Weights of a small mixture-of-experts language model, trained from scratch on English Wikipedia.
Experts: 128 experts in each of 12 layers, 32 GLU neurons an expert, 8 picks a token, a softmax router, a shared expert of 64 neurons.
Training: a variant of SOAP for the experts, 237M tokens, 6327 steps.
Below are experts of layer 5 (counted from 0) of a mixture-of-experts language model. Rows are named router (the router's row for the expert), gate (a neuron's input weights, with its number), up (a neuron's input weights, with its number) and show model dimensions 0-255. Each number is 128 + 32 x the weight over its row's rms, rounded and kept within 0 to 255. Numbers have three digits each.
After each expert's rows: a language model's description of what the expert responds to. This comes from a sample of Wikipedia text that the model never trained on.

# expert 10
router:112112083054206204128188136152122114135127156149129143167114130124110117151097137156098119078149130123160133131112117110097147133144182169116151134129082130111109086095185169090096065163159104098080094208119129081103130148109067141165176145090096156125173068132039167125135134170149191177123153079108106111160083068176160058129085103154138133159166111121133068117134125100162106129150132154092097129156146114167122135128159152071149178127167139069128121169113174111125080150091125159147129078132122168083128099105085148128120185112102062119131104115158145197149139137128079128120159067180115114137167151137152113081101156154135109089085094196197085147144117068132122136160080133121105129159124125114171170065128144108135102142110123086130120170078100080106116124088140
gate1:093168118093221150188121100139153110134106161127170118108174062116153139088124159138146189085179113140183173140158068076103127122123149081138080175142159055196069141118157144081130162110066078121092094148127111147130177060088123150095113129105149077125136120134133116058032117109148187110126124126183118135093114112162107074124064152077121116102081098159132107113149119175072154116120117119142116159146055130184113181152139110103137144126100129073134114122146157126157084091096164141134143155107110156090146070166134109122118163083154129075127152086097164175119143124128154151147094035140119179166185100112135084080123110140167093149131083092104091090112124124144127150150163147150135122134137195102103157131109094108120160148135114113129130135096066129121158163133085
up1:148111088174102108084126146144079107103168103086111090178065159122108089146147098113107145192066137116112069163104146163121097117129076163102191059100172164122155085167127140189093114154175144173148147079160123102140089159181109172145061112175105163105091132093151158229170129153141103115145110131107090126139126179086157182116161131124091063093147105124120164122160142149227132115119129111147155108139222126131102103092094136126124107186178167140140117125081111106144142150157094145092165168158148107127103167095153183150166108186122132168146115123145095101123096137142078129092194156124107140081123161146122187172130125097121109129079148132142177210128158139116124130118112090113138175133124101101162117102174110121155124105095134109132136167178164115172068160148110
What it handles: Tokens closing a phrase or list item: closing parentheses and quotes, plural noun endings, table pipes before line breaks, e.g. films), tests, events.

# expert 26
router:101111048108122182152142106114142173128155110106131085168168073120137148108063119104126122161117127168116121167172092089086105156143068115156147112117108145136130137156115136115118132104079158127150122153120084091046132130109077127206148173069113175089121088112163183093128128103099121136107070107114091171121052158096176194114114145149088178103097119181127069153152137097120134072165072151122113097154169132153138129146186149137086147100170171024125115177127127036151159150068118138125124127081150134088128105139085117113172161165119119159171133153138152141057050106130090163123140125161183125154101100150156150108139167160146078084121128181124125150096078174090135135159113141129084155127092147120158089129143101148142138162121174150127110124144200126085167121152150
gate1:213088140160078121092096109132233137131123163142121127135107085091097193113139184114108143136122159131101148123135118102152162143165081108142159110177129088132123107161125121134162136186107147101138048122087139123129105099136156092168115095169079079157111123112175150108114126099078122138086159197127101122123182134078108186093129193171134156133090125077106155143149184140098114127162100128109149121110115113122089142119185070139096118167076147138082118138126139140187185105100137127155150120182107132091150118183154092126138140154114156169089128148162160131087093107112106087197116107039126118115119055163160109153115136121094101115113214050093167096128152169148123159136184093106085100145097087181117085133085133153146093165172155170134174116165181142122125138091148
up1:125175128138140084131079125144090129098099108126133122062118114162135086073124180102181078118106089103173150178119176149144102125112147111163103086069142123112081142098093130118129104124155140149079144130140113194193109111128059097144141133105153100118188140132097168202131106184134142142132133118098136073175160129085121108140088109088063108087101174134098152132120064145097121062149136141135086155158102157071109140155100085202178087167141132156112178179047117128082101093138159120138077171117110150117091081170086106193092122103123171113146061144106039142147106156125119140130167098192098116098155114119099164171086102092166144160105096150120125093170143114103114137195084168135178133156090131115181109114139088098120152105100101167084155137129095104167137134108132
What it handles: Final nouns or suffixes of technical and category compounds in lists and infoboxes, e.g. fire control, audio support, weightlifting, Type 42 destroyer.

# expert 0
router:144174080071176104148106116167071062157136133134110107100153114113175058137172106106074097140148190165141159159100134125138096174114086074138116115134108092167108073142171168132109134183144109104155127098155174175104144104118102152163152162152125146115186126173095171143133149172184164104159148079092102059100100150062100123116104104114188106150162072179104118132126147130120101155080185192141139143133084123124094091177130101133165151124157137158163162148103055138131053089117111122136174065098133099146149115109078107093110145138136092105145133108175116063137164170114164068135168102135160138098151189167156147158085134068091162134098188167144128161142135121149130111094127132106151113142116140074124159131136096097110148072120135138087125157071165111155077054141090
gate1:121088154162116164080132087085147103080124092114133162107134145126087130155120103143107125099111187116107131131157099112114156143107061148157089117111134124139114099087141133081126135127123108091084109126162138144124110146210161123169121101097121149136154139115135164105146152142118117167078111130110073105181074139122146132035161097119124058165168160146134154158109137182131155106141154105081170104146123089107089129188142044129113116107128074137159151135119080155133053135100084125143088104125065146177106189052161197184130186162140170168141151170092136078147090107135173096136194165128135123136169110104189128134122053128084121184101121083143133116119168139142174110111149165161090101119080111110185099140228116063171117102103115100127097154122158120135191095099101
up1:103139116132149120093161149109129083062107228106135109111094101135126102185127159107135099192136150103071185123154081133159127108150165105184129146090126110112144128126128066170094137135150097151087180083089105138092126156126147155147166051166129121147106124111152134161129167107124056138148162146139063095113130094153123137098123141141149115099111107116104142112119094163171110093126108055094137132148126144106075038086086147120152151114117127140121159123073147117201097126165094084124070113150076050134092127106210158209120087151097130128122103149088166137096128198122062132098125143088129142061088135158130163143106165126105137133141123137078173089120136112126142088216099050144169100148107165125080156081084163093112073107146135134135169095123126155128120120091128
What it handles: Commas and conjunctions linking clauses or list items, such as and, but, which, where, that, when, in running prose.

# expert 34
router:129158035110165170141095028131160129086097121134103114165169118101168126072175129107101064134078105132111158173136111091154121110123066137107230069096175066153090127141137122136097087145135087115147119120114101172147119108135134135110071174145124144132155152165153180114117129189105142069094086191187132125143166156126131147112105119115149149092154149114168108071136149133113098172124180150134128118144108141126166098097143134172140172188168141169099065175158177132192139091135128110130126160096116097065104109112163134151102119082145207083141132178190133140127123172104176120195113144120154141125168153168118147112090144106113108106112097065171173151089139129144135088080119065178134124132114101077114105108123116122151168200148120130172159092125144152149118105099150
gate2:093147116184160144089097118134189158081094131167111146157146126104182171159167134113128069096120122145106110128153146074191106140078077128139130107116205115136048115093113137095140124163176078090170093111108145143144104092114166132171145147111117111152121191090141119166127122108111101147153193154152175117119153116088164125126153132089149144081138126182187152182176119067173087166195108115027139147162157176151129098142224139102121128171155160183135162185174093120111117138155104182155124168104106154122122148118142095146122135107070080098154170141111135150139179106132187116174113100100165165128182110113136127127076027149097142146129134143166112115143132168139172114120134157152100107121129129126146115106158165179131152128096072126137100155167105086081129106151194
up2:171109146097152137156088112128120114134213156097132133071106156126118184119088051141100100127112144084111078129105158131202170137103126127168143097174165129149147112132141156104117093126119123115114110123069202052209171079139126125104176133125147112164167051160137128148159127087126162174140072111160075110096131148126081117162042161141159150104122070124131137175055055116118048152185138086107196140127093204170093108130114141138112115127143136142106140152117157114123134124163105111114106082170135112123129108106123105143107103051139126145123103136097141161122130139138102099110124121191113139099130130090162116100113136127088062107120136081156161133128144175134195106154130106122029190139106138061069128159069127148091130128120143167120125122160122111147109147130066
What it handles: Nationality, ethnic and religious adjectives before nouns, such as American, French, German, Catholic, Christian, and suffixes like -ian, -ocratic.

# expert 62
router:147142132040147158141137061113149123115108105170124146105147134194130114138121099093107099082118140106100132164139104108154158119134128135119140096166114071132152098132176088127081160130123076135089139101123054088116151187188151186161144155113105140133146107128148120066158118154126069090114112098095150147108104140169087098119182078129153073182163157131155074138157162140090190123144041091060164180135100108142127135158086151147101098108123128096111068111083200214100059124111117115129100137116100125161175164129169162101127171126099170116136210112174115112109159138174062141125082092084165168130096134151153103134122131126164162116088158087148122118105056100156145145125108148136153125150098125199178162161196158076094108165078128119145120124146135099125173119107135
gate1:125182116048160123160136074151138145177096121102134163158144110137140077172150102100138110138175156130138067164100101181148126135126199133158211081154124122091168154148145113170079150140105155150116158112084118116182151146127099137124158172094129108168138108165174100116060117107082046077131137077127150149111115171147077117197183125136124095094124183133137084146169167109111165110157112094117160135132096155134150150089115125137109131185107145079092071132086211136167088139075183120088131119134064108129133104198138154129153100170146179066115119152185136128092124133085045139123151141085169127128111112151224135126123152110105091110116137114154160152138094095126140169156083106128153156166070130145084127176152157140070101120105184150138127127099147150149118176147133
up1:167104122095166142115121106124150125152114087148136100169175126187076124149170101129137103177108133130054085168160118129180179151127155136144181114181095109122108108134127148120139117130097096100133163096113114094162139189152088111168118182134135182127134115147160162205159159085082088137098154070117089112121104214205170157173243125170153077137136154156115131119168129125121158087157124159065191159161126099147095117159107192107124088145146185106092102103147206141116140163081160142109156126146128050132114125186107138125131199139150064137152167118100152168165113074112101151132129116122174104108103155158117136105168134118091075130057101147158108116148089117142145168133117189112081170137110095115171113169145121078108125066139125097123137140093127124162115162132117
What it handles: Object pronouns and nouns after a verb or determiner, often the thing being reviewed, e.g. him, them, gave the episode, described the contest.

# expert 59
router:153170130078132130169105167114077083103126167133063161102167126111139146135129071101113106109152176045120175107122142148175089117141118112182138111147128082119091094103167160037122113164184146094077108053155162142098126169121104166158125091152145174161145155171164120187172140190164129157105183125133174078120113076165122113068150079167169104105144075155170108119142114168179132139114123131116115126156098180110078138191115184155161123095173160165164146126144069143100083089157164121137148125158120104162156157126162100114125152081064099123169165092113077073160134170139137113132151079143096161096139155157095176139130147091103092127171169120098134153190154141126121137077132144106165089163126152124134185155100072115097130142161128116117112133133129075177072107121085
gate1:123117114098135142139105144067119092034120145131117138136108170140139135115131114146110102130050122092114092116179120091205089117143129119103229111109129102148081163162175092124098061107181138119107163121130109151093122164161103215154139093159184183066134096112139172156119102163164120136098160116161192164173103127199092137106188118127136138126108115102163090155093126164127050126124148102166163093143169136135114145179127169134123176128126198076105101132093131112167101147155071140140108175119132124117198152143091124164103167166092117112166153158112156119151155161187115134094084088108143171121152132086105158116133143090149108149118170169104090098147075165067125168172177156119110136151130192098165134069186118159110098136093147143085130100068134135123140101092131
up1:104154140129155146141124117104072072078146140110117143100173166146171150101168129091110062068168156122090185195119060136109130138142130061138190111115157125181086145144155116085093111143152124161099091100125097186117152111093184121084114149105187126123096076142144190124108108144199107130134177152092166134138119117150105143065175141106133159090113111110121164073173123173077077132109111080137132156105120058118096145153157203142138149137139192139160127157117175145156090109135102142166116119156090151084156151135148110167120136118147153094171107177092145107148146096185115181068128122099100131152113100146167138160079137073084170186127174133105099100146097151098137151168177113213134176094098174136127153112134084160081075174115122101098155095094085116108161115119093
What it handles: Commas as thousands separators and after introductory clauses or places, such as 35,000, $965,000, and "July 1, 1947".

# expert 58
router:071103160176165195133131202125087189138174194170089172147126140073161150148113140094128165103173097188094153165126147090147175144117112141083111150107155175144163148148139133146137113126133138166092169106108050100108142146109131100132142094088145086135101116081160159109090049122105136174141123125078118142140101141107122156163123109084142133123130117135134123133177095108167108121062125058128132180134166143132095119103159147085100144175119101083113151087094149125128122172118087126169121090180158158078102128063099170084130131140086102107126079093105149122115145107071172137101100129126119146111170118154167079081097111119133104064082088228112089149071103167092093155195112130048107103134135135111153076140097186138174101083116129152143143099137145153145183141080158
gate1:121180102123127100152170124172161165148121107162178211131146115154159148120068108119118169133175074171120139132118124154119099140117128155134085104149103123171123098140106129201128137136144125129112173101190121113086134159160141059147055167180147116163127210114104108064124175076164105138132123169068148092133179066106137083138071145148101247193121117171133061092165138076128177127120126128156169153106127109077122115151085106116100127098110108126157083071116122158152170149126090138100139129158133155109172189096090165154145081166187106182106104135137153089073103159133165097121138130112126165084089158162103134133214109099066162108131139150117147151089184153121142094158113119133159151134131149161080074144141106127152098131167090119118126128117130083153114158161145
up1:096171098163150117137185138133103134141127095133181194174134095160213141073127116123147155119131098159125138176142156114132100115113127183117119131098143158145080089130084127159149143125119116098107201097132094086105131117127137062142047154103174117139146190150110146070113153082166114147153087155064145103146170090141104087135102173175106234154157128179171034138135136096133173134074132159143153094132139063087104115150065121085107134086105090121103085091100131136132154159153091125123148077134112128077173175106057190175102098169200141106124095089162149112108100128133151132096154147123110174122114183121135116118154100083060173108127143128107156153056132152113134126149109157153120178100105135196100138106147132097152110149165126110094167151093124136126142168141165
What it handles: Pipes, dashes and line breaks opening new table rows or list items after line breaks, plus semicolons and degree signs in number runs.

# expert 7
router:131123115038158118186056103144178132183082154108088108115146112085158115100137130127103076127170136130137116130156206173184145109087102089197106143124095124115130131133127107124145153103153102116091103092162177094097156148116087154100170151216142118148142133123145152132170167124192147137092167157180112097151094125195152102163129060099170106091160088122104122109118110183172123114169124137156139128138085110164076071115150130138198156084174088133138153095150064156127148154096156130080159102175150112158114154083180125124125139104134056151070131144094128072156164186101149091150118082112098090091112136156074114120089111101107113165113194113178116142182159123128141138111132084152121106183120122186079153124100127129151146088191157158114070143131145097095082108143127
gate2:129145129142128161200115155126148173168146095117098091082162077153072099167144152152066111111104095119163099105138148163144104136101091149155142150101115091105082070054146126101142098133124105119092136148114155169154118082183120146129097207107207096109175161125144102123136078153089156093086131143115099156129123137125125137158185149149138081106169135161137129153123113125167173157120136142147129181188109081156162114112104119182124145096144027160150099109141156132169128093047139104085164090130182129158085157078100102132169163109142114088100157139143123109173134151068134168150157141179119113127108163135126156157106113121119089118056142198120106116120116083215152128184137084127142156199068105089099069172152103152184158076145098120088098186149121119095118133112147
up2:124139124071187154155088177099138124130107122196100125105190080121122139125148105165114100147110111069163106139188150131148169110098125115171084173079097098114083089095141110106129092114142074152076195118103195157083158112172132180120118146135175147140154122113095143105168130193107152145050152087155133127143131154166166110156142072101141132113123089165188150104110122156132101179114105150100107135169089110157147092117128138158141198070159104133099121126126127157139142119119081154123154113155133109135128139124086119153124203087164092077132134127103079091203126175093121134156099079152107131091160164149098152103085163084098013134124175125068117117120155115091173119153084129174099122252129109105145106142129106145077133118146133137102066166113103098129121101093116
What it handles: Years, days, months and time words after in, until, after, during, plus the comma following a date, such as 1955, until, years.

# expert 4
router:124143103100131153153164126126192146222097134087111100062098173145080087159137187095138123176152112114119043088144117161104099140096121124117087098146178128092111061110144126154111139180097159161093147117110127115113125132145151144149110129111118075158122171117083096143163090088115140064176059140119100097082108122118081126083129117103145103139096096143068156181086094134154106115142079094122181142069133107174118131134126115090109080140095136130144104087121139122086130122167145091092105115160105116188140152079135150116170110149157137176074118126134111134122185117114110119151137093078093167177039130068121162195101139128143105153137189084087144103120149097139142133126082183172120127211090117159122078067169094126136083111129167178086202108160111158132090141100101
gate2:137127090139193137091087115130127129121120156119128161137127112156113087072138096128125127179120119181083124137130069125109087096076107066152137120117163024150071117117153158117104204143090099199118135076098135139121125104126110163133124134113099111130105151169112113175097147112060155128128122149144092106124204195113158111097116096138117129121130105141119144175163083135168101119116148113177151106177121066153102110172091122094149104126100182157131077153074158078149114109130142130125121140186123095124162118073237152161091092092109159070142079088078150155108177154137120114059130081137183140111146127115107127154033160162127122156133126073061073102165120145128214155060126113168148139119121117108069123135139103065137117117106138131131147088097169129108130119167118
up2:134137066139160121110100086134132082137097158129118108107042174158113069114143166145099121109126085157131137142121106100118106137082093147093116082145154109151106089114155152119111142152145120180157131138110159172184037083096136186165159208084128146136107128164096170155081103108117132043195174114161148111117135170103146109096075160120113083103160098124139149187138057104137088118059133123124110063118162084121125118139101105090135181159107208153173132125094166083125109137110169115142124094135139104122171146122158111160153078131131151114116117117144137162104165144136124158087157111092129161110137190214136099216103160107129091217169135073055123143122102148176161162117147136112145082126132174100111145161133143109138108145101199150086137116158147111113100090166106
What it handles: Main verbs, auxiliaries and infinitive "to" right after a subject in biographical narration, such as went, took, began, was, could.

# expert 52
router:064076132136174148115172171137096183119114170155189113160101123102145098123134168116183119074101121137133162096153133121146154127136117154077094173177142180157081141085137154097149163112160103131096127118119095063111158081135109137178132083134131150105124097140090172171136085128130105129167101189096138102081063132152148180129148085104145112119119096103194185126114120127158108129091138078143090063148124091133151173111183151101102148141152107106116149042135147152087141123171179155153154123188130157142096098143131108108166131129110123084153129120113165141180127115099068149102141136072075107055155120098132094170106139122148151099081119070153159163171061145121119204202079172095082172096137139185173070090142129147144121120124060113104159146126094183116179117124148
gate2:125150137169051078147166068133146161115141149133187165131086160147069141116097122139157158098170144106113150115107148145165115123168097103100133174166136094161090095155141189119127168099199161158158166146156145075089128114150105112117112112120099089071132162071122074094147110156128128104140124115122130132120149108163100090070157097140099134131110081085140112089059129197194134077134044101140194131079150134107128121125140163131110120099117086125161131112128150157061138179233124098118133135144133157150142168134082167057145059114075137096104138148131111091084153151190135119124195161147093101051097131135112135102115121160133160125097152089155167144183169153106128103141133123147119175155138157183084146102102118139093118050172055132094156122128136152164100127153114
up2:126118182142046033163130101082156142109108128105157169178092126112112137083107151168175142142165083097102116136163131134086108135107120125023107177127114137089119100096117169135096205119172125161181124130186132091084138130167093108139120098112153110043132139104091081107072091112133159108192092138134098130082160090121110090131120079113092148129111090103164123094075153173143100082130066101109188153088158114119200116089134130099100131090129079119172117130151136099101114138189145120158104139103183195085126205099136167017135124115095093099117156131120106134176126174170132146127134148148137135077141117121113126118097109153203139123091114120130162105130137161127127105125132156146111144141128151168090100109160145119154124090170064129069200105112142122130130138102139
What it handles: Score digits after hyphens in match results like 1-1 and 0-1, plus line breaks, pipes, dashes and country codes in lists.

# expert 22
router:136150163167145116113134180093141148167154174127089069145108124073121171098148145121121091091153104157106158134132104116159081134093117165098115122126187161112064163137096180113121154108127110146131121151104106137107091165077098125113103140159136113079161092138195163168146143175101128172159168103093150150150123096159178167113132171135149193074131086176140174102154075150105100127101081105110111125151181137142090175184142153143134140146147109145080118166149051152121115137135083150150096121153098137118076059052126085111156150114073093110104126162125115153124150087123173177122155203126145148182067145127143064097123151107119194084168108156072103162138095093084095145126182174141115168186139067172152104168098186138140098090071151136156139158151113100172099126192154
gate1:179116127118141128145131060180135133145085148133072133082094164122154088111180111106144153131095096132112135090144169176151110088170165178091088089170151140075079107177110120123141125116171086081155079103203161164147146133086074128151114081119137118114175097125131147138103085160187109184135108165155131153113086158064171092103111127102109102089125106163142147142124105155099139102119134135128104133125129146161168136113112156130084078190159186144148108123153151119121108114159148155107136191126128053224112104113177084117135130062118099088117137123133118103156126124074119105101180144137072095157128155093079081157104089192154102127140091163198170126121123089163085096075113104242109133109148064137091160182159139123138167137114160143153155127148092116160159150144182
up1:121151138176166085154140094119162156086173144124098133146138074129185128090115086114106096097118160123089156108129144145061106141196097092141181071121127108204143121123164098086117136121071058139148129113148151121069088155148064166209118101076126132147164109118088111136167162163139148141125144152126134199057113212127159114063122151140083185142102165174113096070085135181074148078130132152154098109155162184117128115146150122178138107085157128132130131107150124144130140108127110175157118126069129084160133176161160147122139176127108143146167126089147092093197122169177085100184137100150100116141125134171079114155094117145194142115148159162151117158158159144148140086106163124137144090066161168120169091139161123198148110071112105103132127119172079110123138101114186
What it handles: Percent signs, digits and census wording in demographic text and numeric tables, such as %, population, households, increased, between the ages.

# expert 18
router:087113093154103145095175100131174181118176087145133133125123126132101105111115093176109159128065127131070048138169088047098129177119102081139155151102111132178151137155189151137112132100158132166135123138121143062137115128069133129213103093104115127063083142154192156084145158166107082154121086192113100073069178138104114160168154166165148117144143095151186162104156124096168122131158135149185082101144123111050095129190169120139137154164152099128128060098173178161124176110142160112129105113131130102126106139137149160125103063176147132129132144120156098087112172111106126074138119124160122104149104139106154183168083149169159155144096137094094154161107129176101096171159150091045084147076106096192118135099153089125181144099140118147172156127153130138097158133100127
gate1:129116103088108188128138148090155110157129087100144089171153115104136091150099075167153151153111132158126125111157057109059105149143202134152118084153131159108145176164185113147109090144083093153106104118120127147113178148104131165097139136144145116087110192146124130092113128152131104123115160175057150096077151118171085155153095104233148195150107107172101026116132110161142091138085140080108140125137088142124124132106057145127140183156145139146084119118115100183120103125113122083149158052142103063097130176134098132125128108158206138179132130115083149138170124109152102080140083147047113115162110149153190176102123149094124159133149160127097135152138124103152157090185106124087136055140090096125135132141188107153171116093105145099209093166144152153089137100109098
up1:112145109143119185145110091156153143132168191188121171147144105150125123131134159067130115165099115061101125167124125126130113165097128108109134162076104104163113117126105104081111092124117096164127156149108120057120109129146204163181123111125063157177122044069058143057109123175167144129132156118131102142091078075174108141062114100136138113156129077115145115119126112158130169127180093130119110033118103106072091117158107147131094084108147084109110142134145179083096113081135081114128043175096123146095128152155120157124159133148092168131144122213141097138097144135108071158105134101137100133125132152106098091072122132128119105024067116152128053119135153182094165167133085145154177109098130169176155116106130151158115077186150114118126126119106101070097117127120125
What it handles: Adjectives and determiners right after the or a that modify a coming noun, such as such, local, natural, new, these.

# expert 14
router:121126119133131134093147152135163126122150116119145114134094156118120154106098144123120154142127174173127123145137104058137138161124139126167090185144170084130096104116152146168155134223147109113149100157143111118128104066186105056183102127109087176127104103127165163160134110113153187120111144119095123082122179192181103150140131134169173163100094170125130169097155146055107065109176094111146095158133127117130156102140146156089082141217146158077121112169128154125068129125137100164123100075133131132088126078111065176068111129128131064142137073164095132125135134097081141110170167136087086111116147177148146099068088196138132158164130080136150109172109208177061159161137060087110072142093081123147104051076100127080120132113126114116137118138133118181096094122181146
gate2:145098106108111137073125149114161097095140136185105130150165123182112091190148104139161148158073072162123149103120098133140126175180104091145120108131144129174163138101147189129118141072130167118149095161120095073148148176133161106168100154136128156152149159134131118154138167134082188125115163168114083084137147086102126086117153136196085121117102105160058099116147135093105134121124140169120087085137240083081090110165170118132157159144101078150122113154143157108158148118103134074109138115035095124144099164151097147171079057172108083189149144115133099126082152120163149092141148168118106120127118116158142198167154178156056134107128086160167137124150189066149087077152199116120151094111102089112131137066142131110179063141133165149173137111181093132138091120115153
up2:133123129144108124089136116112115156103143122123149207152216098114183124134081187087167083134087178124181103091115146131063140082171124160136144136119117125108161119194119106124171132088087090156118179178150105106108139152180124142109103141082103137172158108154156124098092058194136104169095083164113155202108130137118127123095093084181144150100129153114112079088159151149116180126149142159127083135139140158120122132099094153178131101084156089126136129142178122102166182115125035139118145206164161148118180103110119083138158115103107163131108090112112085111153118113090082167085128169176175132161147080110130134133160106079148123118178137117107125132087107187109094138091163121070117116096134104153185142114137126172137109140193187166116064176102182135124182072121185
What it handles: Verbs and participles after was, which, to, especially called, known, named, based, located, found, e.g. a hill called, named after.

# expert 30
router:161130121103114163148132112141168186105134120142111146161154071084115173149104136115126152083124062077098082190102133158092143059122164124167144101110150086134075161095084113086185135147151095110095094136143101156099191112162162166123104103106115137132102057064155126107149109168089139154083096193113105165099128144143100160192162112182122079110151148128145099137115151145165154140144072153148191167114136115139097110097138128145098105124138064201126072125098068160098141090102060152143169129170085116175098146121123092106105201114119117110153113091120146137178163127061147112134119114110120103137139125121172109086077084067088131112123139164104077130133075140126177145084178178099102102162115069107117104169148123166188117071102180090088092169124080090128113130147159
gate1:133128068103165121136130132162128125114093128154184122111129109099102063095128132134089211103097145144080104118158114146174092118100125086180120092149145061153153096079142023154120153165162127097117105094126159165070111060145132150141124123177108124089126107130107134109118130089143081130153141156102176115086165152126093175122092080129133130014110140126078145185132155116127149131155076070124171138102171131115082122173071145148127080092092172122098156119057172168085079139094159086154165117087108118158134152161127150168125117191110140154121114155154159129154111105147107135164090084112119167134104163163187163124102144106102124141185193148154122119098147088101146170089104151083099107160142135158141118161098119047108102106110197111114202162123130136173082170121123
up1:121173141142066126139121116132100158142148192088106166133134127132114137139133150101123102127150154067116132126158129125106157135062050106088176130149184129107150187174129128130059135120133129145081081114083101097168147139196115107111154108156134102176097075098127088142120151170165104098108139156115080126171134115138155096044124139134111114127180069111148168167139159162116105158158112189159142082112116163074203123069155124107120119124151106189167179206135090114147146127120109146085116103092142169124159064080211113115104146098086210103115112101154062075127109114092125104170120133142122079113127167157097111096108101110129111184097141061085170100156150115108132065114129169155146086091066112157162120107167150157127144178149095153101157118154160167067136138108106
What it handles: Head nouns in prose after of, the, to, especially conflict, activity and place words like war, battle, game, house, service.

# expert 46
router:104168110192152091116147096187137146177157162146109070119116143069152124096157093095132121178095120170120158167104083127142090159097114133080122048133208120141114159129092140143126159139122180098128130145123096153098085175095096078184137139133108126131125138138146118149149135149101075117133166124148104096172134133148155166151118169134062187057159117203112175162137061117145095171138116096152174127130161114129115179151146179122140125132134088174127081143196088158133085130103104121133102081157141154136087105117155108100086140123071124143150130094136169114128140096098150125138134214132167151143079169186129074126123148150120157106127079119073080172173076108106149097147127156114199154112161073139105130159046115143119115036102127134148136166162073083103090102187127
gate1:119186122109124160147161092142119138132098132143092138155094147089135109145148137162090105102155128085135127134101147114154094106090161108131124095036130094099150163183132118163061106121183214154131144134088104141120098147138157127165151141152111105112147094098167163172122145143110098095172207055144147097173151107162139150084108128124074149116153114107168099117153105179158120119118045123113191119114165096062149190128108161144127134149107072085120123156119100160106112168166134171113131129149095192101102127076126151082108101168105136102123108149136128094141096109164083185103211126165131154162100124097118118145117100173148153129136189077121063166174139180103097098144107192106165148139152122226081125061153140082056081185097109123136133116089117152183126130123110
up1:168130118123139133105112087155158140079194088112152184082088103138166120144137143090122167159138173154138132078135134104093076166105108034130127094146153084144164110121132167157169126160084094075113087101104220071093084143122098075108165164131129124125138138157103089131142086129152165086092109140113131121109118139110135096176156164148107092115125158146100116137131127167068085140119174088173087118134080091123126115155212105114137154085118061166144096178112158125106099134112052089148128065149093122149135159168157118113122141133119143088130112157125134149061124146030148122135086105190118136085108148169125131122100117118194112174075121106108072178151146153119124082151176117158136159112115149116173137129144086137167078066094134123161218111138135132123099206119080
What it handles: Connectives of, or, and, among, including, these, often in statistical or population passages like 20 million, or 40%; majority of.

# expert 60
router:100130087147120154122130158129130160117116102141179079188185129136114176132115100121136134128066105157114188143131105119133098130175132155122154157175129140146173137132098108125173096077151099138183180125175109035104086149124129105167064128122158161122158138139140163129138111147151126162074173187161193135126153114170195147184127145173174134132139137127108100076164139063189156139102159097135104111120117148110087137182149137176117165142069096117113091126171145078141160100133172128108135183173119135074147111119096136159139098114107159144130144215092113101105159130170128133092101092091177154123155146183114128155197142111073114084226067143118130164094085131125093140167140094094176087119171184091150165124133110140189189171169080126167124108123115182102116103114141
gate1:117106129135154101160098126178131088185147168116154138077145149147106149174143130087129131157140193141134118121091173108137108106127142170121060098208124074124158063131129142133121102131130179143122160132119150130138115162149098141113144107180150124120095127184094054145132179147109108133159154128167145084095135167091133114076085105095091169124105107100124135153129116139138203088103162099147130178098071175165144101178093097096175050133127149082148161138138102150167112110107132117085124143099093086151157149148134118099106088105145108095087152074155122141163172154153148141102120171145125148129173081131131165119097148120116090172154117140199127129125201079139076171164114049115162154157156205101075214135080050079064123148171128165148081111150128081154139129157073
up1:105105087108126168104164119078158179083130115122082146162100155139134077106119121110136085096105105112100150126179082133122157137114098133127219076111162114083099168127166153113085135148117109174129111111138161145119121075115172198158150202052101157138150141111189155167141080136102117138101112167128140109111133098215089165154163135169130068144137151133103132138125138110094094106141082091132151090113151146131101194040098116163088198143120140173129069123135122148111134157136137190150152108097191189117083121076138127110177167160153130123098146168116104174122127091085098148184121132079131148121102093123111106122150108087121121168148161111117110106205074172117158144103171183185053143124111054138166073112161166142125109127086117165154153112101097111098095142104164
What it handles: Measurement units and physical description words such as mm, ft, small, white, horizontal, in shell and building descriptions.

# expert 57
router:156108109139095125127113145119129181094155102141110190110081107083140078136133109145162119128149156162156071182130092125125141175100120109089093127122123112098196135159149146163122139166123107108133153135114105133066085097126133099121107132181117147122111171183091073158100152122169155132104128148071138101060144149117146134142133148194144102162136129203111122102083190155085122146193215137155138119095110114120151140110122073120104093136082130154203168111137112175174124132183165132150123146034113127112136112137120132153110118151183133131126106123182214106123104126084140091107162104146171121086103163132155145141186143134146154227138099166101148068108205129081137101190158120120150103128095056068130110129080106078072142115080106090121092142145127087158134154092059
gate0:028089107178122103199131108134117109153160142060117090096102173161106166120131144131146153110190126201197150132113124146135123151151121166093071162142172144117166122143103079150162133113111124145127102191109113116105108133141061101123108121179129152113131145097138141164151165087125126124124116085116131140149126163112133101104115127116137118111163137154142139108115136120116138135061169172139131160107163167069108150108185103100165089080105131139239219101209160136126199115130154133111087080113089151151132075153074068172160104100152136137042102096160151117089104111114187171112164183146151157120131136129184136185105075113119107157175142141155136097148131106187096127103182112175125110117190164083130142159057130127115143113165125122075106122118071116113121138125142
up0:091114096151097154137128082131153129141127121085126092123158104092113133140125123140143164148217146152177063137088109088198126157108111172179110161136167106118105169149118121181188138147111165133112079149128098128177103110166129074151108156152073131136204176125097140162160160134163112108171121171135085107108109127123114122113145141117135133189184129188112168126089124091153162116107138191105094169131176128046141105189113136202109056021152118137103151176188099140091079102098125085130118117096149158142114146163132122112097140177117088139087089159129151128190112083111141131146148155158089142095078101081139154171128083131136190160145151152184085119119158076133145091085171177156147128116125099154106090126150101146147168142108080137108053188135119117139077151114112
What it handles: The word "and" joining items, plus or, &, has, had, and Romance particles de, et, La in names.